config.yaml
d_model: 128
normalize_top_k: false
lr_router: 0.000496
n_kv_head: 1
vocab_size: 8192
tie_embeddings: false
init_std_up: 0.0541
beta2: 0.98
seq_len: 1024
doc_mask: false
Below are experts of layer 2 (counted from 0) of a mixture-of-experts language model. Rows are named router (the router's row for the expert), gate (a neuron's input weights, with its number), up (a neuron's input weights, with its number), down (a neuron's output weights, with its number) and show model dimensions 0-127. Each number is 128 + 32 x the weight over its row's rms, rounded and kept within 0 to 255. Numbers have three digits each.
After each expert's rows: "raises" lists some tokens whose logits its average output raises strongly, later layers aside; "mostly gets" lists some tokens that are sent to it at least half of the time. This comes from a sample of Wikipedia text that the model never trained on.

# expert 3
router:085151135133136146105188145087129116125092125120125162119107125144123102132181105125166067119129157157123056132085167164095149165182118166120120118098094116107128130118117094164105138135129120057110124174190114099084159084092198181103077075069102163173138132118148138156160143083151165133094120050138070053173142109162161148103065099120154183135151117083100139135151112102101159145122
gate0:153228138143134209161107082156084129137150104131115115190117107109136163097136177131119160160102124098139145161156108142134098118108155116203113166127134094163116183119146117124158126156117122135155103185085169124122123139146073053140117122130132076087085124120148136078113042101106129112115075116108147146114133094112112131073141100110173136175161150164093042122190150146154123063136
up0:058102135126106137130126093153151155057111148071146119159064114111100120123098145138132158145111086096105097110110159170103123109118092161123154104144145163088177097118175017039133103181132133117128137146112127126099095125096086078172131105165097134121108145144086134042152118081125168153076099107135117096134096145129149123166155041130104073099115127120123120100159100086100183141139
down0:196193162137143140185163110154162148127112086159140111142127106168157155113154140137071132127149111154106124130144127152127079127134164146175096100114093124132082206180131160144157145138108086180142157132143169193079067136154080116130087206123138091133148107097145135109115057148097099076161143116117133190118178127075117133079168189120162145136162129209121102108138160145118111083121
gate1:133185105142114228116081093183130166158141070137159153134100124156130149066104174154131129178083110126123134107129141095148084128152133118192128147114192083160101178148126142113138130136127160093118098131125207097138083108159068106131150150139100077107121112066130146095140079095105124116177124105121133164112120072105118166129110131095141139116136152193097052165201162139130133082093
up1:137194100142114165111089129155153165120139060131219196139099134220085150087096143112154120163139147120114107096173130104122083142134123142153100127123128091119147117160131118105154117112159158115090108149100168131141084118141077064142099089105084080187130129154184159089159093071161123154133123085156128115108083094143105116168103100086088166143139130133112103163225165080103119133131
down1:191171137121139164111102068126130150156133108138148161128131127163092154101150125062083138142136119100161155119142102131121135132144157197196090135150103076120120127175110138148144141145163131065136117135122173181078096120146120109129049172127121114069159036137129135154164104165106076113133094100140144125105194094089140112132157162144154129163158096209100092097172112126120045091090
raises: " ", "s", ".", ",", " and", "-"
mostly gets: " re", "F", "tic", " pre", " long", " Fe"

# expert 9
router:079142124126154143108186150085138115121090129115105150106108140146117107129181103124174070107121146156133048129096172156098151166180117167134125113106096103105116143118100085159099158146127110065121118162178117090086170090071203181104093082058115156185132137121152134152182147079156163129089130063135074067166119132153164154097058103129154176129156100089124144124149109118124147157121
gate1:115192148128143193179070097134138132146126075150105180140147128107160126119156166159091144161104087091122144128177073144167120103119191127178098179084147091154079170120162126145156143147116096141138153187123186151121091152144085077119127150177135077076103122088195183145155082123103113107173097108095126169130170124124138156123120146139181117148158101155092081139162182142175102082115
up1:090130097080151141124160093105198149081159149119062167134163120116168103119145103160152101189137136073119127067154110117131146132111161126102089134088110129051083136157183072125147100102118089139108113142126170160196072087093115073166126114117133097116110095146225147127201128149135119163088092111107130131166150149144154171163102156124169131124126095105081149158141145073156128178141
down1:103152101125118119136145056157139153138121105109136140143093105152114133116143114086092141170127150112097174143092134121172112117116164084133107160123146062113103186142193145148133131112112124180122123149142156152079084158200118136159121149134136121095087108100138110155137058146077086087124085134072177105130214086063108168138134163173191165144092077173127080114190183105133077105106
gate2:122170113110162184189054100165148112134144071147143116138141149147183182112127160124087185129088107100156146120144080123179123115109175123183112169116163072161088169157129158149147140130115113180119139157131183151138111143170088082133162184131080050091117127112163135110116069131078104067156132128091121150162157103095084145147156160108139124157158135164103062149168175131146114086118
up2:114123112136148158137129072113175114120216121117094082087120157147156161144159132136117141166091106092113173017121104131137132163099131067132067160136162071124118120171137131050128161101145131143113115133110154162168088096144120112198160145108093071134130084156171158130143121141086116102119107121122093162218157100121124143193166159081127148088119070135093120136143189107122123128130
down2:146127108099181126126119083153145162138133118103125140119097131161108148117155114079090130123110110155149168112118131168158146143108160118170053137104147053137114168195155114121121169118145094222144125121150161133157078195134138106134083150173113155084141046107179104165142016150089105102127110145110136142128162106124081129100175118126168122133133146179146089125145163136100066057108
raises: " ", ".", "s", "-", ",", " and"
mostly gets: "an", "ell", " San", " In", "sa", "car"

# expert 15
router:069147138134139150121191151094138098139069127108113146095103110146134106138174106132162072114121154152128061133091168194098146168191126165124130122090107108117134144120095087158100141136124122072114133172179120121090165095075195179096080087075098161176139119112148133158173143077162153145091120072139068064180126116160158148092061116132155177135165107090106146130142111119110151159118
gate0:182188138196114194139120063159125158123119095105116159125123111145135128144171214127112142116129081121123156128155068164102120080094148115138125098074123069162095204131142146127184142144128101105138181170079142130127120155150090082116121180123116081056136118122144140095128080192109150104171123117068134102100163081088109145143119140120164148115151165162134127151125197170174108118091
up0:083158096131189125177068109106156140174098121187169127160116129116151132093140134145110122131126108117140145198176099234162140086125125141164091162148133086180116108127181093124124157138148136117098205098145188101137194147133144118098107145128109079152090184104101157097041111183141095081138121151116135117097077085096165160115167143151133102134157105143120074130141144114132174117137
down0:129151119146073137132118152154109102151184134165116140164074157094181095074146100107110156113132130112073146161181073167184128127156057168136132177115154122126141158115100158131109157114129138139122143106135081115117142085145148107169105237173093142144131110136150072077116130149163083106092073097106178140117141136179093197076124144146136079082140068163123124108153139185084109100112
gate1:171146153124130195137115052142124151130105046134125163176112117127166127138116115192125208111113141118128158168103109151125122085105160110145092164122155124152095137128114112110179118118137106124157138174142170185104092167174119106105111203151172122149127088103139121104139113103083062132159130240086125163066145075098101116095153145092169112126153133150063104139121162119176118098139
up1:091133115146138125168110114141151129170176091158095111115060094116122124097131134122111165161128108132087090089138144158145134153164173096141144196130151086148084113080081117148166115181112154189119177153100121098171157079116127114207093083134058124076138125124141159117099106093086099098168112097190101132122190179147111125111121091093148180148159134129130109149214208098124149129112
down1:146182101169173163091125124138103158191153138103105177140158070139187166066174189129100110073149152158185172145130135133084149101098155120138129166153153122143132149098116182142135154162158112185164085147150138180126150168181144072123114156138090163063120138116136109176106118136085080138120112156131166161119126097153163141097092144097097137072159048142123138100174111121127152066104
raises: " ", ".", "s", "-", ",", " and"
mostly gets: " Le", " St", " Ha", " Ar", "ah", "ra"

# expert 13
router:090138133141157145102200153087143128097083129126111145101093123156124118130194099115152075108130164156128068127088163162102150163188128157130128127088097101106130140121125095142113140141121129063114118166191120097077170083081196185100067080063111158177116128124141153155159141098153154136097119061143069068175133116162165142109060112129149179139140111077107146138146098109110157170121
gate7:109184117108151181148120131171109173120129089161111120121104121125141144073171189150113141136126130099119130171174103142176116059098144089166139172099137094137119171117136117125140119174117143168118159142094151111138096128126079103134137143164093116034113118106171122099084093137109110074138150129100142153106163117054077149117152138106184138130192141191143067148228167162111090067133
up7:134118182114136140126149153146123165084145154178064106141130132107123142085152119108124077147174151080129140127175077154119172050091064063128147154121140155105149106139121144154095143159158165157101166080132166128132101107118106119123120069126085194031139129166123113163108145101118078103093147153124116142154153128077105160137095165097147116104158090130134151169250139165091129140142
down7:144159154099134156127106119153141145129102094146159140169120115091152119104131124107080128130161084070179136135127147200141107143179156153122077106152162076177059146130114122167116163193120081124119107132087163138088067143182072120118125143148123119071129097105167138119108047160127079086159124088078135159130142110137131170140134128135200153184162108116121034133155167119119083087079
gate8:118156119165190129145133117114119104073175160124104144139085062128085163094145084034140094088171141119126156073110060068140109064123104117179070100097094105130127109125075114107120094193112177159138127109115117124116107094091095142131099101174132127123120096127115177139147099171105171150081151149081158105165075092102146155152121137175112128118094067142161113061132139142098122145161
up8:190188150162172163158089132126133126127071098131111132146088084109164116124193067099098131113130094079136195174115124165133132132160130102156101124123076048161094144085094104141088123158138086102167166126128147137140106139104019120147100112145128086092154099157135147100136078148092074066122147114068154072125117130090109127156147177137140124151167105152157109111181131158172115112146
down8:159065151155104105124162172116136078128129126127139098082190180116094154086130168125117154161125136163126080128147107135199184143131122160105152167113110104101181170115152127129158148145138195107099105119100137109121184122125124117093124110097155153184119174172133129099123139190167156086116096131199081111120103180055156110134068099126151089091128128088049119090131068163156157083152
raises: " ", "s", "-", ".", ",", " and"
mostly gets: " returned", " known", " ===", " popular", " appeared", "but"

# expert 8
router:078139126141152149092183156088136100111071125122119152099101141151115111141185116117170070108121163160122055131092170165101150160173121156117131126111107111116130144137120082155101149136120117068112124165188121097079173086082200189096077076078105153185141109132149143140173141100158149137105126066143071059183128129170147139095063125132170180137144102088104151138139095107104141147125
gate0:159219142169182147165126041154106067152151102162144148159089135117159177128129184122094132135099108096154128114139099114161127129084165188211089151182130063189111171089155159131163113176111118127145100161098146115170131127133069102118106171168163076076131084127143149085134083138128138094132095120072138129122140131119106157120125139118147134151134133146136050124166156144105103091120
up0:148145140097184162181161052130095048078148163170155139164080126127087128193106154117062118124116122086173109100122155141141127138094097159158087081116109056068134124131179187124136101175128103171118085151110121124174144122143115098168107140179171100087165112152117112114145130143144105140090131134053124108189118150106135148136135121099116128165169103110127117150196098103095124110058
down0:129132134132154103192144112154090159155125108133142128160071124093139130209136111119117128148155122112123159124160098154158112101137158141193117064046069102148082176143178148150131068163096122159136149133107124139071160166156093113132140171082102112109092177138101158169108036112116125095128142132115253136134118128140145120146163103146121171122159187155117104135123150127074081117101
gate1:120117103134144154153133110119076172112131141123139140156117146156162163131128108137087129069168123138151171208168103134151125056142144114154116086068148168195118156156103107068121166175100155188093095141119197125119156165187133166157159120087126123140145095096126074149105130155136097125081127107146143172076120142160115102131095150184119115101082095138194142145131099224150186100094
up1:106182087140117140159117152140101164099174084101158166163097123153190145140119132135099169104176112129159151160150074157130121082135161148159068101111177140181077140199049133099109163141074161152078135151169179139117156114139132154154213132118136120139121105101105088106093124166138057104110136124141137110096127141154122093101124132130093175069156150161113094159152143205127121061154
down1:169085108127121133026129112076144105109120138112146152114140025089063099053110140163129115177138122099143092080092145132063125147170121145142183125140119136105173123077159115116164107085156148086167172159090111104194114137135112134139178186161148157116105134140109141144147206143150148125143099115135075149131079109085132186121163080116168095116122136160160129122121159090126130161139
raises: " ", "s", "-", ".", ",", " and"
mostly gets: "ร", " seven", "า", " Mu", "mun", "pit"

# expert 14
router:071138121127140150117198151085139125112085127112106162103101124148123102134183126137171069110131155145116068136084176177112149159173132157115122115107116124112122147149105093164109145141139118064093127156168127095066162093069192199126064079062093165180133119127142132140165156088159142126097119065132067066182121140151151156110062108137148181143144098080115142139159119112117157155131
gate7:131164118161120112255100120171134144068091119126112061168169114169151107159131115153100165135122081131110124111129134177109142145108115129121137122115103144141124144118164100130125100158075139123185187175152139146106097166142087169097143130195089112123127122118118145157064086146084130114160127126060123150070088112106098136084190131143145177157131117146090074133213176125115090113120
up7:106176113179135149175136123113128142130131168152142087174138027118130161110176135112120136163122156152125106122126115157143086113126136085143097164086109140156149198112122083148116132125079101089111181075157136180108118142076109125111103128141088104095116130092159176111140098130075078147104112115122143131001137124151084113076137142169173183124157123142162152177198162189123099131131
down7:140156135095170150124139176079143143134147115127132131143076097074135108159145102146086184121086102149123143140121138176149123070145128116160081190140149063121116111202113110109163146146153120127155135115159164143116106114122055132136119122087080118139114091109101131102094149097123098182060061081112234113135133071120159068124111136149120125126120189131138150086126058091171072098094
gate8:137178088134158164173083091154123141139156106132139130136131118138196170110123169124136191174097119126161158153141097131145072095108181123180104147096150121174077180147171162103157174132119125167141151141107184108136114114146112097147114177189114071079097122102150141143094100162118079089150094152094151172093130112113088188080145124128139152157142169135102065189154210138153114069109
up8:137081131106151097090158084122126147087161147080105104132124149172160108173086111108151163195154143128112140114083148096120058140110121125124079098132131179136137131214130149126148152149124129137177133086094153139188107089141147136211118120153131167116151124153110135132112194158159126165131095147135144162126078150174134168088095106142069138134046183070115157201143133089058149150136
down8:159195115169181186144166082160123148145070078128122116179097125108145130112151138114100159111106126124128156166141110140147096119123190120169113155081111110126109197121164122102141165151134090157119126167134170087070076159155066106116135164126085089086151117085137128125113005132115108058157103144100150113095162090105114131119146150135180135117166116172103077139174142147124107070096
raises: " ", "s", ".", ",", "-", " and"
mostly gets: " well", " never", " while", " Coordinates", " He", " which"

# expert 4
router:070136130115137144107195146088140105135073121116106173126106120156129112136185112125167078113121161136129064136087171159102165171181121171114144123105112093118124151111104087164088139139131116072106138159182126104079160094059203188096081089062105168181130116121161134144161132093161145135098125067137074073166126107151151154103068111136158177134162097083114150138150102113122160160138
gate0:154125107096108192150147110103075144095165125084152144112175105151187129082112108158140196157116113137158169123170124126143074134185139086131081070038157128142125147131100131086122072124063147134159132146152148113140094163170098106124144128131128095136089115137163136163051115098058117143127095100071135164118173062123078169096124076103116131138104132128159097110094182157188123112117
up0:155189103163141172153052141211104145141124117174148127147087081122121157159172146148091117146088124112112133162119103119169154154136140195147137160136143108120086114085138124173137167168145100141093123104139151128157160100129095087191116110167110118115101100127182090098143101143124071085122120132153193110100157162085128085107212158121134161168153114175057095113216132154106106119094
down0:147145114135199151131124118158081110180138120129121115153084167092181114092192134118125135160110043137135116132127134121090120114138175181106112090115159104115090180170170120135130120149141176150182188157114165185136098110180128161143173183145088129055109117073124221114112098169117068110144162128082111154121167142136146159067125167115131130144115103156169072142158110138112140118082
gate1:148197131127162173180131111142116181135157090124091157163110152138154166119140148146099138133107111116155146161151059169161134101142163059197101136096118111179094211140139109130143152132133118156150160114110170114119122142063093089111159160177118112078094114092132159086100064151107098068121114107122161164085119116120124121123140171139134172169141110157080057154151163197179144069129
up1:161168109109182093172167147144107221115224141136123087166061129078139133123132091145101135147171158190121136158149082113109116106128189060142104116169119154180103186136097064136177113143140138144112143092115124109132107116086135144088182158087095142131160101108133104134071085139110167103120106112184150169128126129160187132153153128147098153119121101154059090128137120130135186131128
down1:139168089065132129155137110115136186078110132139126090176064138142165108084115160113130107091111138099110166142130105079153079122114164124149092131106130100148137144099142047131111113155112135137168100148139166145057057153153156103122110156117115128081189130115123125155146035119058087107112071118085106176169168145105146126092184114162125103160149082062119083127183170104099130107118
raises: " ", "s", ",", ".", "-", " and"
mostly gets: "g", "C", "op", " March", "ac", " c"

# expert 1
router:071146117126144131091191163081111109099079110130118140120133125156103127123174116114166067092087166149116054103100168140109143162174118156089132119114101090100134140131096088135096130129122129069126110157198111093082165074113185199107063073061123153168128146144142121122187122108155173126104135077120075068186129132151127160123076123117145190136140103108095138151140099084106139172126
gate7:157131129115084139100146097085119159111025109122108109165141124165125110126147168181139136188139158139124114149124116134128118044132130079102111150117127124230128103170113093140149134162097095086098145115088169139140135146145077089113148181117103123106122087064189202126114148160084143114120077122073167125119151131108112172128207112123170115078149124176156116149145127157129157112059
up7:144131122153088177111110125114109161060086134126060120194101105187129149177141203173181148203180153156139096180147137180112113048156146083130124145094108135154128128156136073115144142166122100084139106123118148156157102135119070059124161137091097120132128075076174183134114138173104157147133130137119146137139130143109087163139141085120147086117167160165162103131130130145086135098061
down7:133046140117093170148108121108128132077150133156128143073126138154103160129194103172143101116136090123133166163130063124077131125164130064175170104171103188116146147125106113074174064134086118080135090137143111158154149040128106121168195122165104090122168122141118145136091230105103107171156121122134166128169131117184159101083135088176132116149121155092108132114114093105126145140120
gate8:133151065150157130151131118198148170102154118140148113150078126160128147121121118091106137142169181214078139159131144119138157092056152101194130131106085102125071130116143114116158128152132125147165127113157161150071141085119070028147172148117137099103115152105121120126106098096108154092126039117125124137132099128093149124117085096101089151144107105197166051159145117190108171125115
up8:127142193149088187158060090143117164163130130130142122121143195073160149150122173169131132138129086116131164162135114114132090108151167072120113183121151085116080150145122106104134116143144051123080134164133182123134138127111075096083120183156110112100141174168124157096158122145116116111115097131060111146090161138129080105096188112069176137126144154183056134067123153131188103113179
down8:153125154117102111136042124199203152109125139118156211126121130141126136097184109117130136124184084077071113174199080114108094085140155159099128136162101152136142180168190134136114211123129171096132173137114109169119097095168141091130128124106125109123165127120124164144089154144126175115054147108093147170154111090154146133130101150103151112189064090154101131165131099127157105131147
raises: " ", " and", "."
mostly gets: "ter", "mer", "br", "don", " more", "″"

# expert 6
router:066143144135138145114190159086123099119086129112106159105096138145128104126181111126164078105123162147136056144083160159093160174168133166115128116099108116119128135134106082156091138140121129070110133173183121101098165085071198186098072079078110166170135128124161132154154126081157158132095129057132081063167143099166164146097058104134146178139160102072109148149151119116114152155129
gate0:151173153161102145222113100144083104125182057136097102152057134153168165136111132141093150104055125144158156146116098135132133118101170086206102124080138077128119209139068108103139132176124135168138160111107106133134119066122169131119136142143138083111142124118131133083103044113105132090153157158101134166095130140117122134148156132126184150120155095162099063154123133126159117046112
up0:151173120154136144131099113165166139128083105154195129084105094094124130100148110145106155128163119124132122146151143185116139176107152165118147122194089057167100124120127138058176168139149138145133158169085131099101116161169118152194078141096056096146094152130114168199102114155096116151112033133130132114117087104114091193119156159089140156139172185190144147124160111126193109125114
down0:088168165124123150134127125145134149154113122125065155165153130109162130099131157115109152112130156122063098123149157117209105070039066107124133209121107130119126100099115177182137123122136176098140136139118096099113094176210107124161092121114038094119096160134117134140156147094134119145114095085086170151070113099051107108147140162070104173156140117147111075126166094148122122137093
gate1:149145123135153175145113060166098146162151096133121122152152123113180121088149192130102157153104115099166145148151080151185093091135175103167115152099186088180112161170125140120158105109116112175132166162145169146117090131125095040154129150155115100122127104099177166109116084125092076073160134099054156182142147101116107126134145199105148149142184146146104085139180178144164083082135
up1:111082167139122101130198058122092117118127121127097152148144112123167096122138180132104127183116168123160112112118117117128119109104110092109139140143182140138175092237120128152123062088120135173099172135162089129166084105088160011137128065167093144132163063148178162128149124118084079139169166110091128160158133099137131111141143185108103130137129167108102123161136153093172122147158
down1:172158141108137133174133138137110151167090101147101144153158141108172132125129105080067134148122107125120154137115135121119139120143167157151154185139125103148102142129170135139158155135129085207143164130070143154064088184148112101138118156150101103072152083096117122154121000135133129087195152118065138161096146117103115147115135124164216160130167101156128093182131167170119102118105
raises: " ", "s", ".", "-", ",", " and"
mostly gets: "o", "ho", "tro", "os", "able", " Ro"

# expert 12
router:071137136137137162103185157097141117126079122122127160109097129146122109125174114112161069123130168148128067122085163171097155176187130165118121114099104115111132155112113087146093130128120123058106125184189108098090161073076185179103078096071102166188124122120161136150161136091153157128096126067137074067176132118153156163099056114125148165125165095076101147142148111089115149157135
gate0:157131136144117132155086151147156086164174091105134093128131135152135125080143109129100156161105103130130121129159095111207187098028221099180153159088156110184070118115127181138143101117136100156145135137161131152116168101097120124110109196161100153071163063101189166167110106183080103112142121196102147133122136081146127149109134183136124090131123110141113123147106147100162108068121
up0:146121122122113202152166137153171102088193153120137034165118094145096137114150113126102136136106126149148159121207111157154131117078199097211128160130120120167078150130143124160131091122112071092140076142168110145119112157117089086117166166196112143106156058141181139192058105181134137091143100169120167156128106114092131139100169119145139152087140106148109136145102155118149122093089
down0:136092126123110092119139086128180089152196125046138131128149165137167189127134087084142139115136140196159123139120142104182165109120120134104068112158111166120144079110130123147135161143138189106144076091119108085119126072153146107049140149119188130062142110127101121164107184199108121163071139116132174120148158128143110133147086127139085139132084118159091185122121069057132114084087
gate1:145181154112131187212108141151072140146115066162136141175111135156141118121157139178108137095081113121144135161186059107134112150142206143193108162122155050140117172144121147144121124160103119183118156195138150149137143155141102119144127124125129091119146143139160168110079072102099163067137155146082138146096138106085089150130158147138203115123150143150178071141157195129106104086134
up1:119135130134152118134102119124200162162066095176060137080071101146152135115068138125136099056145161148180132099109071125089141137104122090148138146131120125166133164096115149159107112120113126119169117187140156111139130172215126104160154124117147116088093152143200188120100107088047107153140103104131077163124137127116099141064113154110141164167143126193112090136190178081117126101127
down1:150162160133108175184124142104152151131124116141179155088158114164173131101115187130080129127120093180181139202107093111078129170149137162113096130219134132148097137097150143149162135151144136126126066133063131137071136134170089112174116102080078095081110091106179058115113125096103198140118093091134131141089124122114165156112099125149172166104083126085150095089105140118157097140065
raises: " ", ".", "s", "-", ",", " and"
mostly gets: " Al", " An", " x", "ect", " du", "bra"

# expert 10
router:110126072144093190114113125138123122098127163079136134108098132102186097058122131191110144180161136135100169197185152092177085059090133096193152185089104187130113127150098129111147133108163096166154145077120123138200139118113134122101122146161066118158094186061148141131106146162129106126097119175109179174139113085128141105160089099130128099107138108115150148157168148108139149085172
gate7:146121145133152104100111143075088088172055164159144118143095105157174105112172160090197131147154135145160128158155133129169118130184132162097111234101131139147112126183103131147101125154157106149118157159126155119105108133154104100139097157136105095149132063091171169102133137141138174119132160044167089149111170108019123191148130121114107120132136116140060131065108087097135151132144
up7:156109171148063145089098113080105140182120145113105066117111110200109097164129180085129101157152077145146168164148116124153088100167102157148154223079121191153089119188151155099170110148147126178140134128068191111064129162135096085156118158144139104110144110106122150120102140180140138164133114092096132160126113090098123157150091144138126098141172086146113112056124105090173166109142
down7:141089136104118099160113149119129132147112164120106099114157082168139168154120150115113172116120143144125089075187132090125109171133139104068109182076130168097109098175150133115128118154114096137114069087109124133061091141070090121120114159128112107135106073134104103083091192078112198179070222141119129130119142118111132115161123145134101145134037124162153189123073086081145171157101
gate8:124121139099138157127132140099148123128059117115166119134056135088169105118100231167150116151155119134189161125119115205145146123174129126167093104049095116116161120157202126166160162124093159121173139150151131101137123139129082130157075130095092096087100088088176192116149124110134083071116122091096073121117102137075168139124137104168163141110147111139071122074108123144120073119167
up8:094097086085086190105107210125121167079093127141101149147094154113160135137072155158097104153151134134151195125154155138154130104189113115168076135078103133105163075177138101131142140157102186144170123114122137150117114129154095103150115103097102143056113094114145193136088147168094018159102164107123140135137129094049133120119115111135140097080118093136079135067138148128150095121111
down8:090144079123072085093130180079130174119090089155113136100054139124156139106117122142112056174125140120144107095124147094135122106155127123087154173093143000085148095152113114148133131179150109119160158136152142174122150147177145136111148110124134164087090078074183140158166124123133120104146158141151194101112165137145110106128092181147162087145093158065100146104099112069158105146161
raises: " ", ",", ".", " (", "s"
mostly gets: " years", " season", " film", " team", " name", " number"

# expert 2
router:085137135135146150113187146086145103121070133120110154109105147156124098130186101133168069111124150157138068135090171178097153167166121175124138119093092109114125146118108089155097152132126129072099129184187122098102174087076202187096086075081104168176117128123157130147166137089165155132099126075138067052166140121159154150096062120129151174139149106079092149139139111115103151149127
gate0:153161175120155168141106098098165088146111109169157110163104116130161175125111145158125188138107109112149127177160103199177134110073162113139141128138126139189088125156121162107126120145082069115166106221134149141154077173128074128090063155161077103109072097114133123176089112148062129088143134140111131158135127057090126094108142149114149125202150185103096090136117173141155134094135
up0:110153143147096162177137122126111095132150125179043136145154149125126134053123128140105160167116081123166175100144160157112132120091125138132114128210055118190136117122153149143141096166072080150151131177129149220119130163171124124093133149147089130103095133114148201168136105171094109088157096123168181153121148103105131174107121112110116240119166138115104107151153120163160121114091
down0:089180129158084205159133133138111154196070127145158119146123150124180104108099130091133130141136173095138116117134125116116097117132107114146171190094080077145134096122155108195155135140107078170141120120131093134117122205145139068187128065073106109097126160092127098152114063175139137126138143125099119172087128096141094139128122043089107152103130098148128079178178171105180125101177
gate1:142124179077200146140058087189105199146130124079129140179113144118148121138144180125072110193133137120123152121098135075111094095095162180201094135155143138143098127087086132074119181143070171165138080096055135143117147142125097078107134159188136112120145091130163158132131115115124109168070148119098192157105136124104162149112131130161180093130094148112174106154137149113135140088120
up1:088176164173200132128096120167136144095152084174125108157100155108150160132169166138054116176112124130146126106096156134162127141063181105199115126096164105145131104167088143103183132091087109105118050159065169140160143105158122120069181147105136135111101092065161129164128120161095114130057095152093154113115132158124150152140169141124166176110130085092163110171136094147153149083120
down1:123176114112161151133030136100057111120141138119148070085161107089193107207152148126155131146131150050103150083092119142150093111138127156204071133128044136100129111093120101037067154135186163115157123114152133150130128111122146091178110155135109114192135097090113116113107126102141154137074107144168105162121103127115167160125114117117106083109152120144152141165134116106137103109170
raises: " ", ".", ",", " and", "s", "-"
mostly gets: "n", "id", "l", "in", "lo", " Me"

# expert 5
router:083142137140132141105182162085156093113087143120120163117109112159119100135177104119177073117124161149118057142082159181097162166189126171116121120086097116109124130106112085149097148126131110068120146158175119076089170086077204191107088087072105166172139105123155129137157140091166143131091127068139079062165122114170149146101064106135149188117154112079108145130149107125110147149119
gate7:121109094108111120146162043097084094113096114153116155205101136125122102116136115160101143134157139130105134101161130206119119120124159126094128112155167151183085165179136076210172101089179157118186123104131112110135104175109170083130165170164164121076101097137188150116182103135130098123136140112118125166155155112140122110161190114054133153097167150172179096115133139101106147052133
up7:092129122148132141153146112138088145116087092153089111194107135110140132068132162191177145071126146124145057114150066211115161108127195138103164137111146115109124168191131129139139117164178145105115147172129119093153113102135111068097130144146163117102082101113181133064110116106112074089120168133106119131129181095093183120124150110083139105066184106160129122095128193123121193074132
down7:113099087186138142123110135161125176122091176129119175179059102184127106104201162107145114197139165111132107164155053135139134122131111162138155149048128148123098191147156122112151064151121121090149113109123131149174128107074166134083167122132169112092125142113137152104106118118153094152045138070134117127121152118127134139182162169094089048117097101088115070141176101111100143137133
gate8:169168114162162185153124078131123142150144104131152139167097077163163123138134150120110186135133111117124162133135090127154133106161157117166115144087157090143078181171167110096160169142117128174139160097094210147122095147124085105138166194174113098087090084083215162099087084118134098089109104090111136201125132095103086165135131174138164175110129129118112097163154137144179129055112
up8:100114123176126116121154093097101122106135155105155125152085105170150108171127112090159151141152122096071131065068122123123146133148096166111091108045150126097124118177138112138104149140106139118092160068057187115129095122112134111103145137164096129113108031147189148083098167136163108162079130079196132195131109119178120149160149141150103109060118145101085150176098075134157109166099
down8:155193122172145185136113131155113144157126092136131127120114114127100136098120135121074149122125107105133155158133117146157092125151198094178125191113160061113065170166183126124142119152115144163167125138184178120061097173143128116121129173127128110077126132120152124138141000138128119093147102133086160149118173102098093118104140149142145137131189135143080095140142145137154080062110
raises: " ", "s", ".", "-", " and", ","
mostly gets: "di", " Ra", "j", "fi", " V", "und"

# expert 11
router:070143142133145149111192158101126095125087125121131140116097125159118109132170110102162072114124145147126064127085164171105138169190126167122136120088086102110130146108114095139102144134109119066119121169194112116079188079086194172087080086062113162184121137125150132167175125096164147130088127064154075071183132096165159143108064111123152169125147108088097149134142094107128138166129
gate0:119168109129192151198113128216145146130166116138132181157122117116128148114192128119051143115135117170101169170136062151144106145119135163186103123084096118161134158139111135156149142162094078164213150133140137085108100127181116141084139152169105106105115181110104115143097076143080146078170158143099156149154124101118075086129141172125130181167171159149097082131145141171144132075101
up0:146152163172119095163150116148088148143096124152161078186115093132098128128157168145126148139108124130100151111153117187129100152125133111167121101130096108154113144129141114069180154166065070200201195114147118157125086094143119154131116195145123073116088189111119197089102104130140074059139142118126109147143181097085140120158165058076109104104150130136075096138141124183129107087109
down0:135118123174144204108148096160065048127137144143083097146134152171170161107133097128131147122147127080117180061170082131153118084113214100115124128088093088088157129145119127108113137113108096183111139083125129149112131179098130055096106202157143173082173138062124151161081125151141094096148150138152116128143152124145123100149112124153178055126125165159098135091091112120162169105104
gate1:200167138175177161172119137173142111164177099123170121120136134095175115103118138153130170130070101105133138137173121139163114159134147122166096181139150103124125147101136125145124210146123101157159164202097086120132110125138105139148087134221122063126082152097169116097135063116091125081107127149145114157125139117056107158135120079161175170176130192091069082125119159110146118093140
up1:113108123101177115145101158108144205185114115077199155153146146078146137127111098155082118164137094101124089119122106135136167122205164151124076136127160144123052189093177090099118196188128075176155151164115139174116153137120112109166043156140113108095092135160148156110090140152110189094177126119112102159147114201115092150127148133114148116076140126134167129160154147159124130153126
down1:176135102155110147107134112163080131159128094152128163162125153161153111096176142101116153197086107191101121182142157068117103081116173180090138167130149155158168164125112097137143131146126090174092153123162126100042118098140116117084158092184143163091124080158185136157132075214144141109093136108124099154104181096126111076194165101115150117100095091166171142136153126087151148121124
raises: "s", " ", ".", "-", ",", " and"
mostly gets: "re", "ting", "ies", "ris", "ex", "one"